python train.py --n_experts=40 --norm_eps=1e-06 --max_steps=7702
Below are experts of layer 4 (counted from 0) of a mixture-of-experts language model. Rows are named router (the router's row for the expert), gate (a neuron's input weights, with its number), up (a neuron's input weights, with its number), down (a neuron's output weights, with its number) and show model dimensions 0-159. Each number is 50 + 12 x the weight over its row's rms, rounded and kept within 0 to 99.
After each expert's rows: a language model's description of what the expert responds to; "comes before" lists some tokens at least twice as common just after its tokens as in all text. This comes from a sample of Wikipedia text that the model never trained on. Tokens count by the router's weight.

# expert 25
router:47 40 46 56 32 47 42 42 64 64 51 71 45 30 48 51 68 44 43 65 32 46 48 27 49 48 52 58 51 48 56 59 34 50 50 50 52 52 68 42 45 42 41 38 24 64 51 67 52 57 53 37 55 66 53 43 47 66 67 38 44 52 76 46 64 42 52 30 59 55 28 55 64 68 50 51 50 42 38 57 38 49 33 30 43 49 49 63 68 51 44 61 30 57 59 56 69 66 43 71 51 49 48 69 49 41 40 37 50 47 58 23 49 48 54 62 41 56 70 51 79 73 44 60 55 63 39 48 41 46 54 26 40 72 31 68 62 41 48 66 31 43 30 40 58 35 49 39 44 51 55 53 76 56 14 47 52 60 48 61
gate1:65 51 55 38 49 37 39 51 62 61 40 41 50 59 46 63 71 40 39 24 56 48 41 57 20 41 39 67 48 29 42 73 56 44 60 46 66 34 55 42 57 37 53 39 40 43 46 34 61 48 38 52 43 41 50 33 41 64 40 67 48 89 42 60 49 39 38 71 72 47 46 38 66 56 46 31 61 36 34 52 61 53 49 22 56 34 57 58 62 37 32 69 46 35 59 31 63 45 68 61 53 41 38 53 56 58 16 58 54 70 50 36 46 44 47 69 64 51 56 58 54 53 45 39 60 46 50 52 47 59 44 55 60 31 49 41 33 51 64 52 33 48 57 31 66 37 46 47 36 53 51 62 33 37 39 59 55 63 46 41
up1:46 49 58 69 57 46 74 44 16 60 35 61 49 40 56 44 51 26 38 60 48 44 48 48 28 61 57 35 51 54 40 36 54 59 45 46 66 64 46 52 33 34 64 67 50 48 65 62 71 48 56 63 39 26 35 59 63 46 43 68 66 47 54 57 44 61 56 53 32 49 59 70 32 54 52 31 79 41 58 43 68 54 85 53 41 37 48 56 45 56 30 29 49 56 51 52 48 56 40 61 44 50 60 56 62 23 32 42 61 39 60 53 70 33 36 50 45 67 55 41 57 50 42 68 28 61 60 44 69 57 47 57 55 52 39 55 43 47 51 38 62 62 65 70 44 54 39 47 63 41 60 46 51 41 58 38 35 72 64 44
down1:38 64 47 26 57 60 48 47 43 50 47 58 57 53 41 27 45 49 39 42 42 73 45 65 51 57 47 41 57 75 38 72 40 45 43 38 55 61 32 51 52 44 62 65 65 59 37 48 53 26 53 44 48 48 37 55 67 46 77 47 61 61 39 57 63 42 54 53 53 54 61 55 55 52 83 46 51 51 55 44 43 57 50 76 56 51 51 34 45 50 59 54 55 63 21 25 61 53 42 49 62 48 45 66 45 72 39 20 35 52 65 35 29 38 48 55 57 63 47 49 37 37 37 38 26 51 50 35 29 47 47 59 63 29 45 74 71 48 47 38 53 48 68 52 32 51 56 50 42 28 28 63 39 69 55 51 41 39 57 45
gate2:57 46 50 71 35 66 55 38 48 59 58 53 44 56 54 50 46 57 37 61 46 46 55 46 56 27 40 46 56 56 48 54 43 38 48 40 56 49 52 59 40 37 43 37 41 67 44 55 45 35 12 46 43 39 66 55 64 69 52 46 58 59 66 69 30 43 68 53 52 48 41 44 45 57 46 67 58 48 30 51 46 85 55 24 30 57 48 33 51 50 37 29 49 54 52 44 53 43 42 70 44 62 72 36 34 62 50 66 59 45 39 61 82 54 37 67 28 41 46 51 50 61 55 58 49 70 63 39 45 40 44 16 70 37 28 66 58 64 45 46 20 60 56 52 60 57 51 50 38 46 46 57 63 53 56 41 53 37 40 66
up2:57 42 57 50 49 38 56 33 55 61 67 52 52 34 46 31 63 66 52 72 29 61 43 28 25 48 46 59 49 49 50 54 43 51 37 56 56 58 32 66 43 41 30 44 67 60 31 34 63 55 59 49 54 49 56 67 43 44 56 44 67 57 41 49 49 28 47 54 74 47 58 50 34 26 55 45 52 55 58 49 58 56 71 32 46 59 55 43 53 43 67 44 51 22 51 45 48 50 76 68 47 31 69 56 55 50 54 55 53 50 50 51 68 53 50 68 53 47 43 25 40 47 60 63 40 10 45 64 34 59 49 42 71 65 51 34 35 62 23 58 49 83 47 67 41 46 51 42 42 51 31 56 52 43 45 58 54 63 41 51
down2:46 55 52 59 58 56 46 55 36 65 35 34 37 53 38 52 53 54 47 35 44 50 66 52 48 48 51 50 34 66 41 34 56 44 73 62 44 71 36 50 56 41 46 56 49 58 61 47 48 57 38 46 56 48 73 58 67 41 51 44 42 42 40 45 51 48 38 52 60 57 53 48 73 63 35 57 55 43 48 69 46 42 27 33 70 56 45 50 52 62 54 55 45 38 57 65 78 43 53 18 66 38 62 70 71 29 78 49 55 61 51 44 61 47 47 36 76 70 53 55 43 65 20 22 45 31 71 38 37 38 49 60 63 59 65 42 43 39 47 48 48 32 44 31 31 56 42 75 55 49 62 45 52 54 58 41 76 42 44 60
It responds to: Verb inflection endings. Past and participle endings ed, ing, ated, ished completing verbs like succeeded, survived, pressed, plus used, made, released.
comes before: " to", " by", " in", " the", " a", " as"

# expert 32
router:11 51 49 53 40 45 59 60 32 54 52 56 45 56 37 47 53 40 49 75 57 42 68 48 35 40 61 68 46 34 43 65 57 32 48 51 42 46 50 57 47 53 42 52 38 58 52 61 58 41 66 33 59 50 57 59 58 62 64 39 58 55 47 54 54 41 65 27 73 43 43 55 60 43 45 31 46 51 30 42 56 25 51 33 43 47 64 56 62 44 61 52 35 41 69 22 69 60 38 51 36 57 39 60 39 35 53 42 49 50 50 45 45 47 46 53 49 26 71 44 56 56 46 45 53 60 25 72 56 42 57 41 52 51 52 78 66 45 27 64 55 53 27 44 65 32 65 55 67 59 51 27 50 65 37 42 76 70 64 53
gate12:36 46 51 42 56 43 31 50 37 52 46 44 36 45 50 61 51 61 39 74 68 58 38 58 34 28 62 86 48 47 49 66 26 50 39 46 43 56 58 40 47 46 50 64 47 47 48 32 60 52 55 49 36 36 66 53 52 53 56 37 55 48 52 85 62 32 04 23 57 50 61 46 55 48 46 63 53 55 51 55 49 68 67 45 45 67 56 77 47 57 64 47 59 46 40 42 48 55 41 56 70 41 44 38 57 58 50 42 35 67 28 56 48 29 55 50 54 41 49 58 70 72 41 49 58 37 44 54 53 68 53 48 44 50 40 75 41 61 66 31 52 53 60 45 51 47 75 39 29 47 51 48 54 63 34 56 67 53 57 60
up12:44 61 33 60 54 38 40 62 53 71 64 42 57 64 50 56 43 41 47 44 61 41 42 50 51 47 47 64 44 53 64 51 46 46 66 50 35 49 51 41 33 55 43 39 69 66 64 59 59 27 59 48 78 58 54 51 63 49 59 41 53 59 64 34 62 33 49 50 50 45 46 58 63 40 59 36 67 78 48 28 47 35 47 44 64 73 48 37 38 44 40 62 32 50 52 55 29 46 19 41 40 43 47 61 63 33 55 35 39 37 50 33 55 32 59 60 55 50 41 52 63 45 32 44 51 26 41 63 53 30 50 72 52 62 64 89 58 54 50 45 58 62 56 73 47 52 45 61 49 37 33 44 32 48 29 47 52 19 48 44
down12:60 36 76 40 49 51 41 52 52 50 39 76 34 56 48 42 41 38 56 45 36 60 45 48 43 52 65 48 35 59 32 62 51 43 54 55 54 57 58 52 55 58 49 51 49 71 74 33 53 54 58 89 47 55 58 54 49 52 48 71 51 47 46 42 46 44 60 53 15 44 22 40 46 54 40 37 48 67 49 62 46 38 61 30 59 63 38 66 44 47 45 59 51 18 50 35 45 30 43 51 68 59 65 61 47 67 60 53 42 51 38 58 57 62 51 65 47 55 66 59 64 68 65 68 55 43 53 64 51 42 38 61 30 62 39 43 73 41 53 60 41 46 52 48 53 60 24 51 72 56 53 74 19 39 44 47 29 49 50 51
gate13:40 60 44 51 26 66 44 49 76 55 41 53 36 45 51 46 48 62 32 46 66 62 77 34 32 60 35 57 54 43 46 24 55 20 63 45 49 50 61 50 63 35 53 65 61 40 69 41 60 60 64 50 50 43 53 58 59 57 57 55 53 53 49 50 51 75 55 54 70 73 52 46 50 48 43 44 36 64 33 51 59 35 59 61 32 46 25 58 35 45 52 38 48 50 43 53 41 51 35 41 58 56 33 55 44 44 70 57 35 35 42 53 76 54 48 68 47 30 61 34 40 60 58 73 45 50 63 45 33 53 45 24 34 44 48 58 64 40 45 51 44 46 55 47 59 68 65 32 61 51 60 18 56 49 49 46 44 80 50 65
up13:55 58 71 63 68 71 49 64 50 35 50 56 70 40 43 49 50 36 65 64 47 52 36 43 51 65 52 47 55 64 53 67 46 43 62 36 65 64 49 57 31 51 58 49 59 64 21 49 27 46 32 45 64 63 52 54 56 59 78 25 56 55 57 53 52 41 34 32 28 43 58 49 38 36 48 47 54 51 61 42 60 46 23 34 66 28 52 51 65 56 24 48 34 35 43 55 57 36 71 65 53 46 47 54 36 66 45 59 40 48 39 55 63 44 52 33 75 41 37 50 69 44 40 41 48 21 36 61 49 71 67 48 65 45 62 50 36 43 74 43 40 68 59 42 63 46 41 59 49 59 60 64 53 64 44 50 48 53 56 42
down13:28 65 54 55 62 56 60 31 53 58 47 63 50 68 61 59 61 43 59 57 48 30 67 43 59 56 71 42 26 57 48 62 42 79 61 45 66 62 38 35 28 57 61 44 39 62 68 64 37 51 50 52 59 50 54 51 60 28 55 37 59 50 46 60 55 48 58 28 51 66 49 53 45 60 41 36 40 51 39 59 51 58 63 59 48 30 62 59 68 57 48 45 40 41 47 51 43 78 46 49 55 37 43 50 43 37 55 39 81 34 62 53 39 49 39 57 46 53 39 60 59 64 36 65 28 54 49 52 49 54 45 55 92 47 60 38 72 57 32 56 53 57 60 52 41 58 47 88 40 55 49 25 47 53 28 59 51 38 56 48
It responds to: Line breaks and word starts. Line breaks ending infobox or list fields, plus word-initial pieces like re, e, well, such as (re)plies, (well)-spaced.
comes before: "-", "|", "ach", "qu", "pis", "v"

# expert 22
router:27 46 46 38 30 38 60 61 52 57 59 59 39 45 31 57 55 26 55 62 44 42 67 51 41 35 69 49 45 45 35 74 46 39 50 49 60 40 58 37 37 33 41 51 40 58 39 66 59 44 54 35 46 63 66 69 66 70 71 43 63 50 59 48 69 47 49 45 58 54 35 69 56 47 38 39 45 66 39 60 43 33 37 32 47 53 67 71 59 37 38 59 43 52 57 33 64 57 42 54 38 49 40 45 36 45 48 43 33 61 56 45 34 50 50 54 58 49 64 40 58 58 46 40 52 61 32 68 35 35 62 26 47 63 45 75 67 41 36 64 47 58 34 43 60 34 65 43 66 54 60 24 47 63 29 48 56 78 74 58
gate1:59 48 59 71 34 49 45 60 61 67 65 63 66 56 59 38 46 30 46 71 46 60 45 63 63 53 51 43 71 48 55 46 27 56 40 30 41 50 47 60 54 43 38 44 46 40 66 65 75 78 31 75 59 43 62 57 73 64 46 43 44 45 48 61 42 64 67 58 48 58 54 62 68 71 45 44 33 30 52 48 37 26 46 37 37 58 70 59 31 37 77 54 54 44 56 66 57 57 56 69 66 38 59 69 44 51 48 51 53 41 66 71 52 40 42 40 39 45 63 66 59 73 53 61 34 50 51 47 32 44 50 40 44 67 64 44 55 55 50 74 64 70 53 61 51 46 47 55 51 43 31 63 61 50 38 56 39 40 54 43
up1:44 42 33 54 58 51 47 43 48 22 37 45 55 56 50 36 52 54 44 65 44 62 53 40 53 47 47 73 52 46 54 56 48 50 40 76 51 49 56 62 65 42 54 55 63 46 55 56 39 37 25 35 61 70 44 58 48 54 48 67 45 35 63 44 54 75 60 60 49 51 50 47 36 66 44 39 43 41 51 46 47 54 31 54 57 56 37 65 41 65 67 84 50 46 66 28 43 60 67 54 68 37 53 67 47 36 32 43 51 44 53 49 41 31 66 61 62 53 41 63 60 49 51 60 25 27 38 52 59 65 59 54 49 50 70 58 72 52 41 70 48 33 40 66 68 53 67 55 84 54 57 42 57 46 55 93 53 56 47 40
down1:56 33 50 68 54 24 58 55 49 43 65 55 54 16 44 35 75 48 41 49 47 30 28 51 54 51 66 43 34 43 55 36 55 45 60 41 53 50 56 63 48 71 70 44 50 58 54 52 44 44 57 34 47 46 46 31 56 64 42 62 63 48 45 31 79 68 43 33 51 52 40 39 57 42 44 48 53 42 27 46 62 52 37 71 51 29 46 54 28 59 40 46 51 46 68 58 57 70 45 39 42 54 63 64 34 65 50 49 47 19 47 38 44 40 58 42 45 38 67 68 68 53 57 43 45 44 46 54 53 38 70 43 42 30 66 46 54 34 13 40 43 55 65 52 44 64 47 64 70 59 53 58 47 45 44 62 65 45 62 66
gate2:61 49 44 49 49 48 37 46 59 56 60 50 61 68 52 54 48 58 42 52 21 49 56 45 66 42 47 27 38 54 58 76 48 45 49 54 52 58 67 66 39 39 42 55 41 60 60 50 37 64 51 58 52 55 68 36 56 54 49 70 71 29 44 67 68 44 56 54 26 44 62 57 40 50 66 60 46 38 33 78 42 56 37 32 36 35 47 56 69 42 33 70 68 51 45 38 36 49 36 50 37 48 53 51 50 51 58 42 56 33 42 55 43 50 63 51 54 78 51 31 64 58 48 58 50 21 30 76 40 44 63 58 43 53 70 66 39 51 28 36 32 33 40 39 65 48 44 66 60 49 37 27 56 61 56 65 39 64 59 54
up2:62 42 59 37 68 19 53 56 56 78 55 29 50 43 41 42 45 44 69 38 35 31 43 60 36 56 52 59 45 54 51 39 64 66 67 36 53 45 19 43 56 59 69 49 51 40 39 46 52 51 42 63 61 53 27 37 46 48 58 39 64 42 54 63 41 57 50 46 68 53 51 57 34 52 60 60 51 50 60 46 53 49 33 57 51 50 55 51 20 58 60 79 50 27 68 48 53 70 34 45 49 37 46 75 76 47 52 48 58 49 33 51 49 62 63 39 59 36 53 42 40 50 30 46 43 55 42 46 45 38 43 60 50 64 51 63 37 43 13 41 63 70 59 51 49 73 72 42 50 44 43 68 31 52 37 44 55 51 56 38
down2:58 47 50 46 55 63 61 31 59 43 47 58 38 48 59 34 58 66 41 60 61 59 56 71 34 58 51 48 56 37 34 36 66 56 37 52 33 35 44 45 71 61 45 53 45 52 81 69 60 53 23 52 53 46 58 44 45 61 43 41 55 50 41 46 53 36 31 76 50 62 55 42 64 39 39 41 26 55 57 57 33 34 46 62 34 22 39 37 57 55 73 48 50 68 58 69 42 45 58 64 57 49 26 67 47 37 51 74 37 55 46 44 57 49 45 59 54 41 61 68 49 37 66 42 28 58 45 42 53 57 30 55 55 65 71 46 78 51 64 58 44 43 33 48 39 47 61 47 70 60 38 46 31 49 41 57 54 50 79 38
It responds to: Space before numbers. Lone space tokens before dates, years and numbers (on 1 April, in 1974, Stage 1), and some single capital letters opening names.
comes before: "20", "19", "1", "18", "2", "0"

# expert 11
router:25 46 58 46 14 46 40 56 63 54 46 51 44 40 29 63 45 48 54 56 46 53 47 50 38 53 63 59 52 30 40 53 31 40 43 57 59 43 69 56 49 47 57 42 64 62 38 50 64 60 46 24 39 74 61 46 55 65 67 57 69 53 35 48 91 50 58 29 57 43 43 56 49 42 41 42 53 52 46 57 53 19 49 31 40 32 58 66 63 33 50 63 47 53 60 26 64 51 49 55 54 42 58 49 43 44 54 45 34 62 54 51 42 42 37 51 55 47 61 35 50 57 56 50 43 57 31 68 33 41 55 25 39 58 61 80 53 40 43 63 46 38 54 56 58 58 55 39 72 56 45 34 61 57 20 48 61 59 74 54
gate2:41 34 56 38 56 41 50 36 28 67 53 21 41 52 69 48 43 44 51 36 64 67 51 48 60 73 35 47 47 20 45 69 77 48 53 56 34 45 38 54 32 57 53 60 74 59 56 51 61 60 41 46 39 24 38 29 35 48 30 35 63 41 56 45 47 45 57 66 57 40 45 54 58 43 57 49 41 58 59 43 40 37 79 58 51 54 44 43 67 41 38 51 49 34 61 49 72 39 35 54 57 51 53 34 45 28 51 42 62 28 45 20 37 53 40 43 40 57 69 49 61 36 55 60 67 43 38 56 47 65 40 39 52 43 55 53 52 25 51 34 52 57 39 51 54 44 25 50 48 32 41 40 44 40 57 45 49 45 75 58
up2:56 60 45 62 44 53 56 57 56 46 43 54 45 52 53 45 47 49 41 61 48 13 40 46 35 29 50 37 68 37 64 45 38 47 54 46 70 53 68 46 58 45 65 44 16 42 57 50 44 38 70 43 46 57 73 54 28 40 55 25 39 39 49 25 51 61 58 50 43 41 51 53 63 76 44 49 64 63 44 60 47 75 38 55 58 51 37 66 54 35 55 28 42 60 34 64 43 53 55 46 33 43 47 58 32 45 36 60 58 60 45 59 50 65 65 64 54 42 44 57 40 80 58 45 31 46 50 57 62 45 52 60 49 55 30 47 69 64 43 63 43 49 63 18 44 63 60 27 63 57 32 62 31 55 61 62 41 42 42 44
down2:60 52 59 36 26 53 53 52 56 62 66 47 51 43 36 58 53 45 28 42 71 36 53 50 83 59 48 56 71 47 74 48 72 72 43 47 49 35 61 50 62 15 63 42 54 69 65 37 71 50 45 36 51 54 58 29 46 41 57 45 59 58 45 60 58 55 41 73 61 51 48 30 47 33 47 52 44 58 59 40 60 59 32 57 45 35 54 37 43 30 34 28 53 51 44 57 51 60 60 66 44 51 30 39 39 50 54 48 53 52 63 63 37 61 62 36 44 53 41 33 56 53 68 49 33 63 66 52 48 61 41 63 63 75 66 66 61 56 47 53 32 55 30 45 44 53 52 23 62 34 45 65 55 35 48 47 51 65 51 41
gate3:66 41 36 62 59 43 41 32 47 42 41 30 61 45 51 36 60 57 63 68 48 47 56 38 47 44 42 47 58 46 39 60 64 38 29 55 62 60 60 48 69 23 30 61 64 47 79 70 53 47 58 46 40 31 42 51 32 55 36 56 52 50 59 68 33 33 52 50 37 47 63 40 60 56 40 62 72 45 26 37 54 25 55 51 40 65 32 68 44 57 35 52 50 44 45 66 54 37 55 43 53 49 63 39 48 40 33 43 36 71 51 53 35 49 61 46 38 49 92 41 40 34 57 43 51 60 49 58 51 47 35 47 34 55 65 54 58 54 52 30 41 59 64 55 61 59 65 45 70 37 55 44 33 76 57 55 59 68 59 43
up3:37 56 59 30 52 36 67 43 54 56 40 49 40 44 22 29 39 47 54 37 56 56 44 27 39 58 44 71 48 41 56 59 30 69 79 42 53 32 78 67 73 75 72 33 44 58 45 55 58 37 40 54 58 55 96 52 58 61 51 44 68 66 29 51 58 58 49 61 33 61 32 38 61 34 63 50 48 50 61 42 50 42 49 61 43 39 69 35 60 42 46 46 54 57 53 51 43 34 27 49 63 49 44 66 38 53 38 65 50 41 51 40 40 58 37 43 58 66 52 51 51 66 47 74 51 52 47 54 47 53 67 56 50 42 37 46 53 38 60 54 42 43 57 53 45 45 33 61 45 39 65 45 55 35 47 49 51 43 73 52
down3:60 37 57 47 57 46 64 50 42 17 60 62 41 58 39 19 56 47 71 52 24 35 65 46 39 33 60 51 45 78 63 66 46 50 39 62 24 44 67 39 49 62 50 53 54 64 33 52 60 53 47 41 78 82 44 48 42 71 60 51 46 47 47 50 59 36 48 59 48 56 59 66 52 40 47 70 44 46 30 69 57 67 43 44 51 52 49 30 29 56 54 48 58 60 41 55 44 77 28 40 66 58 64 43 56 52 44 46 55 70 51 48 51 48 40 44 53 46 44 28 48 48 41 80 21 37 62 40 56 58 48 56 52 66 46 46 54 26 46 58 53 50 34 43 66 44 66 56 47 58 44 54 34 51 61 54 45 62 48 51
It responds to: Years and numbers. Digit pieces of numbers, mainly the century or decade halves of years (19|73, 20|24), also scores, times and route numbers.
comes before: " |", ",", "–", ".", "0", ")"

# expert 10
router:43 37 62 24 18 51 37 59 43 39 68 60 43 52 31 52 63 17 32 66 49 53 58 40 24 40 67 57 55 50 50 71 65 49 58 49 53 47 50 49 37 42 42 57 34 60 46 68 57 49 59 28 33 68 56 67 53 68 50 66 36 39 54 49 72 43 37 44 54 35 46 69 57 69 40 47 54 70 55 76 44 42 47 32 55 18 59 65 70 40 51 60 46 39 53 29 59 68 50 54 37 59 46 54 32 63 42 40 59 47 49 46 50 42 52 58 62 32 73 42 47 49 44 47 38 54 43 62 41 46 45 47 58 65 41 65 51 49 40 52 46 63 56 32 53 41 61 57 59 57 51 36 60 59 39 66 71 55 51 68
gate1:57 29 63 48 39 38 63 58 57 59 54 44 45 36 25 38 46 66 79 42 75 50 63 56 47 46 41 48 51 60 11 52 47 29 42 42 28 48 63 30 62 50 54 54 20 53 07 56 46 57 58 51 42 64 41 62 61 44 54 54 46 30 40 59 39 66 36 58 41 58 62 36 58 30 68 42 69 57 49 55 57 26 46 43 45 53 51 48 47 54 43 56 59 49 27 47 37 78 60 46 43 54 47 56 60 50 39 37 52 55 31 66 45 67 40 49 80 48 61 47 32 45 46 52 52 68 45 49 30 50 48 55 73 57 51 59 41 38 55 36 54 55 56 45 62 52 48 40 49 52 36 58 52 71 47 51 50 50 44 40
up1:29 65 42 40 53 51 46 65 44 51 62 47 51 33 35 44 59 26 59 56 47 59 46 53 50 53 25 71 62 34 69 51 46 60 60 34 43 41 56 47 47 54 54 44 38 51 47 70 52 65 49 61 37 39 27 58 58 50 42 66 68 29 44 59 55 69 50 66 61 70 40 43 53 69 45 70 45 12 50 58 38 41 61 54 60 28 64 50 53 42 59 38 52 32 56 57 39 63 49 26 23 48 37 53 52 59 65 38 43 57 75 54 49 47 42 49 49 53 66 45 50 52 40 48 40 54 69 39 44 62 32 51 87 45 79 34 56 21 53 45 42 69 56 52 46 41 41 57 44 55 44 57 55 58 59 52 38 52 55 43
down1:30 42 43 63 59 62 38 26 59 55 53 48 57 40 43 58 34 50 62 46 54 47 43 60 40 56 33 60 47 39 69 81 48 29 46 55 56 38 46 63 53 44 39 57 40 55 52 62 40 36 33 47 48 40 29 80 52 17 45 22 41 54 53 55 37 59 31 39 35 67 56 82 54 32 63 62 53 61 36 51 34 57 40 57 72 68 65 39 56 54 54 48 30 44 52 44 40 45 70 66 52 57 46 58 28 46 63 60 46 80 50 45 49 51 45 54 63 63 41 38 45 52 69 51 59 37 61 53 49 33 59 51 33 66 52 57 49 53 53 54 56 47 59 41 45 52 42 61 33 48 43 50 43 53 49 44 85 69 45 41
gate2:60 20 62 53 39 50 56 52 33 55 80 58 34 38 49 29 50 49 49 71 32 55 48 44 52 50 71 46 47 50 41 60 48 72 62 57 39 63 45 39 54 54 35 49 40 55 73 42 36 43 59 44 61 55 61 69 34 77 29 61 59 40 53 80 41 59 58 47 57 60 58 54 36 54 44 47 37 42 38 55 49 47 54 40 51 50 49 45 50 49 47 53 55 34 61 25 37 48 46 35 55 36 71 44 53 44 50 53 69 53 45 50 39 39 78 45 43 73 40 44 53 61 45 23 64 29 24 42 42 32 42 51 44 55 65 58 63 72 38 48 56 36 66 49 52 59 28 65 45 30 44 55 39 57 36 57 66 59 64 57
up2:52 58 45 51 61 50 44 25 48 30 48 40 47 56 69 58 36 23 49 36 52 64 61 29 69 42 64 33 56 52 40 66 52 32 49 46 37 47 67 67 41 58 36 58 64 50 39 58 38 51 35 45 21 40 42 63 48 24 48 45 64 67 37 43 49 29 62 58 74 48 44 33 47 47 61 36 57 40 43 36 51 38 61 62 46 58 48 37 54 61 58 41 51 64 42 59 53 62 58 69 41 55 31 48 41 59 76 70 51 66 51 45 58 39 46 42 51 54 56 50 66 68 47 46 52 48 55 67 52 37 64 48 50 37 26 65 58 28 77 28 46 39 51 52 55 42 46 41 59 59 52 42 60 33 52 40 44 15 36 43
down2:57 47 46 50 55 57 44 21 52 43 47 50 36 57 38 46 54 60 35 56 37 00 34 61 33 69 42 45 57 42 44 53 62 20 62 51 61 38 39 45 65 41 51 58 47 37 39 53 70 68 57 37 43 51 50 34 74 32 41 50 48 46 32 42 69 68 51 45 53 49 38 44 34 59 55 56 50 66 39 68 41 73 64 43 60 70 47 79 63 54 34 41 46 41 44 52 46 53 48 22 52 43 74 67 57 45 57 48 51 64 35 51 42 57 60 60 54 73 47 33 34 57 50 27 60 53 37 40 39 53 53 50 45 60 46 58 30 50 59 52 42 35 33 42 50 44 67 53 30 53 42 44 41 64 55 45 58 54 49 56
It responds to: Mid-word noun/verb pieces. Word-final pieces and common short nouns or verbs completing a word, such as gr-ound, nov-el, work, film, team, game, play.
comes before: "s", "ed", "ing", " of", ",", " in"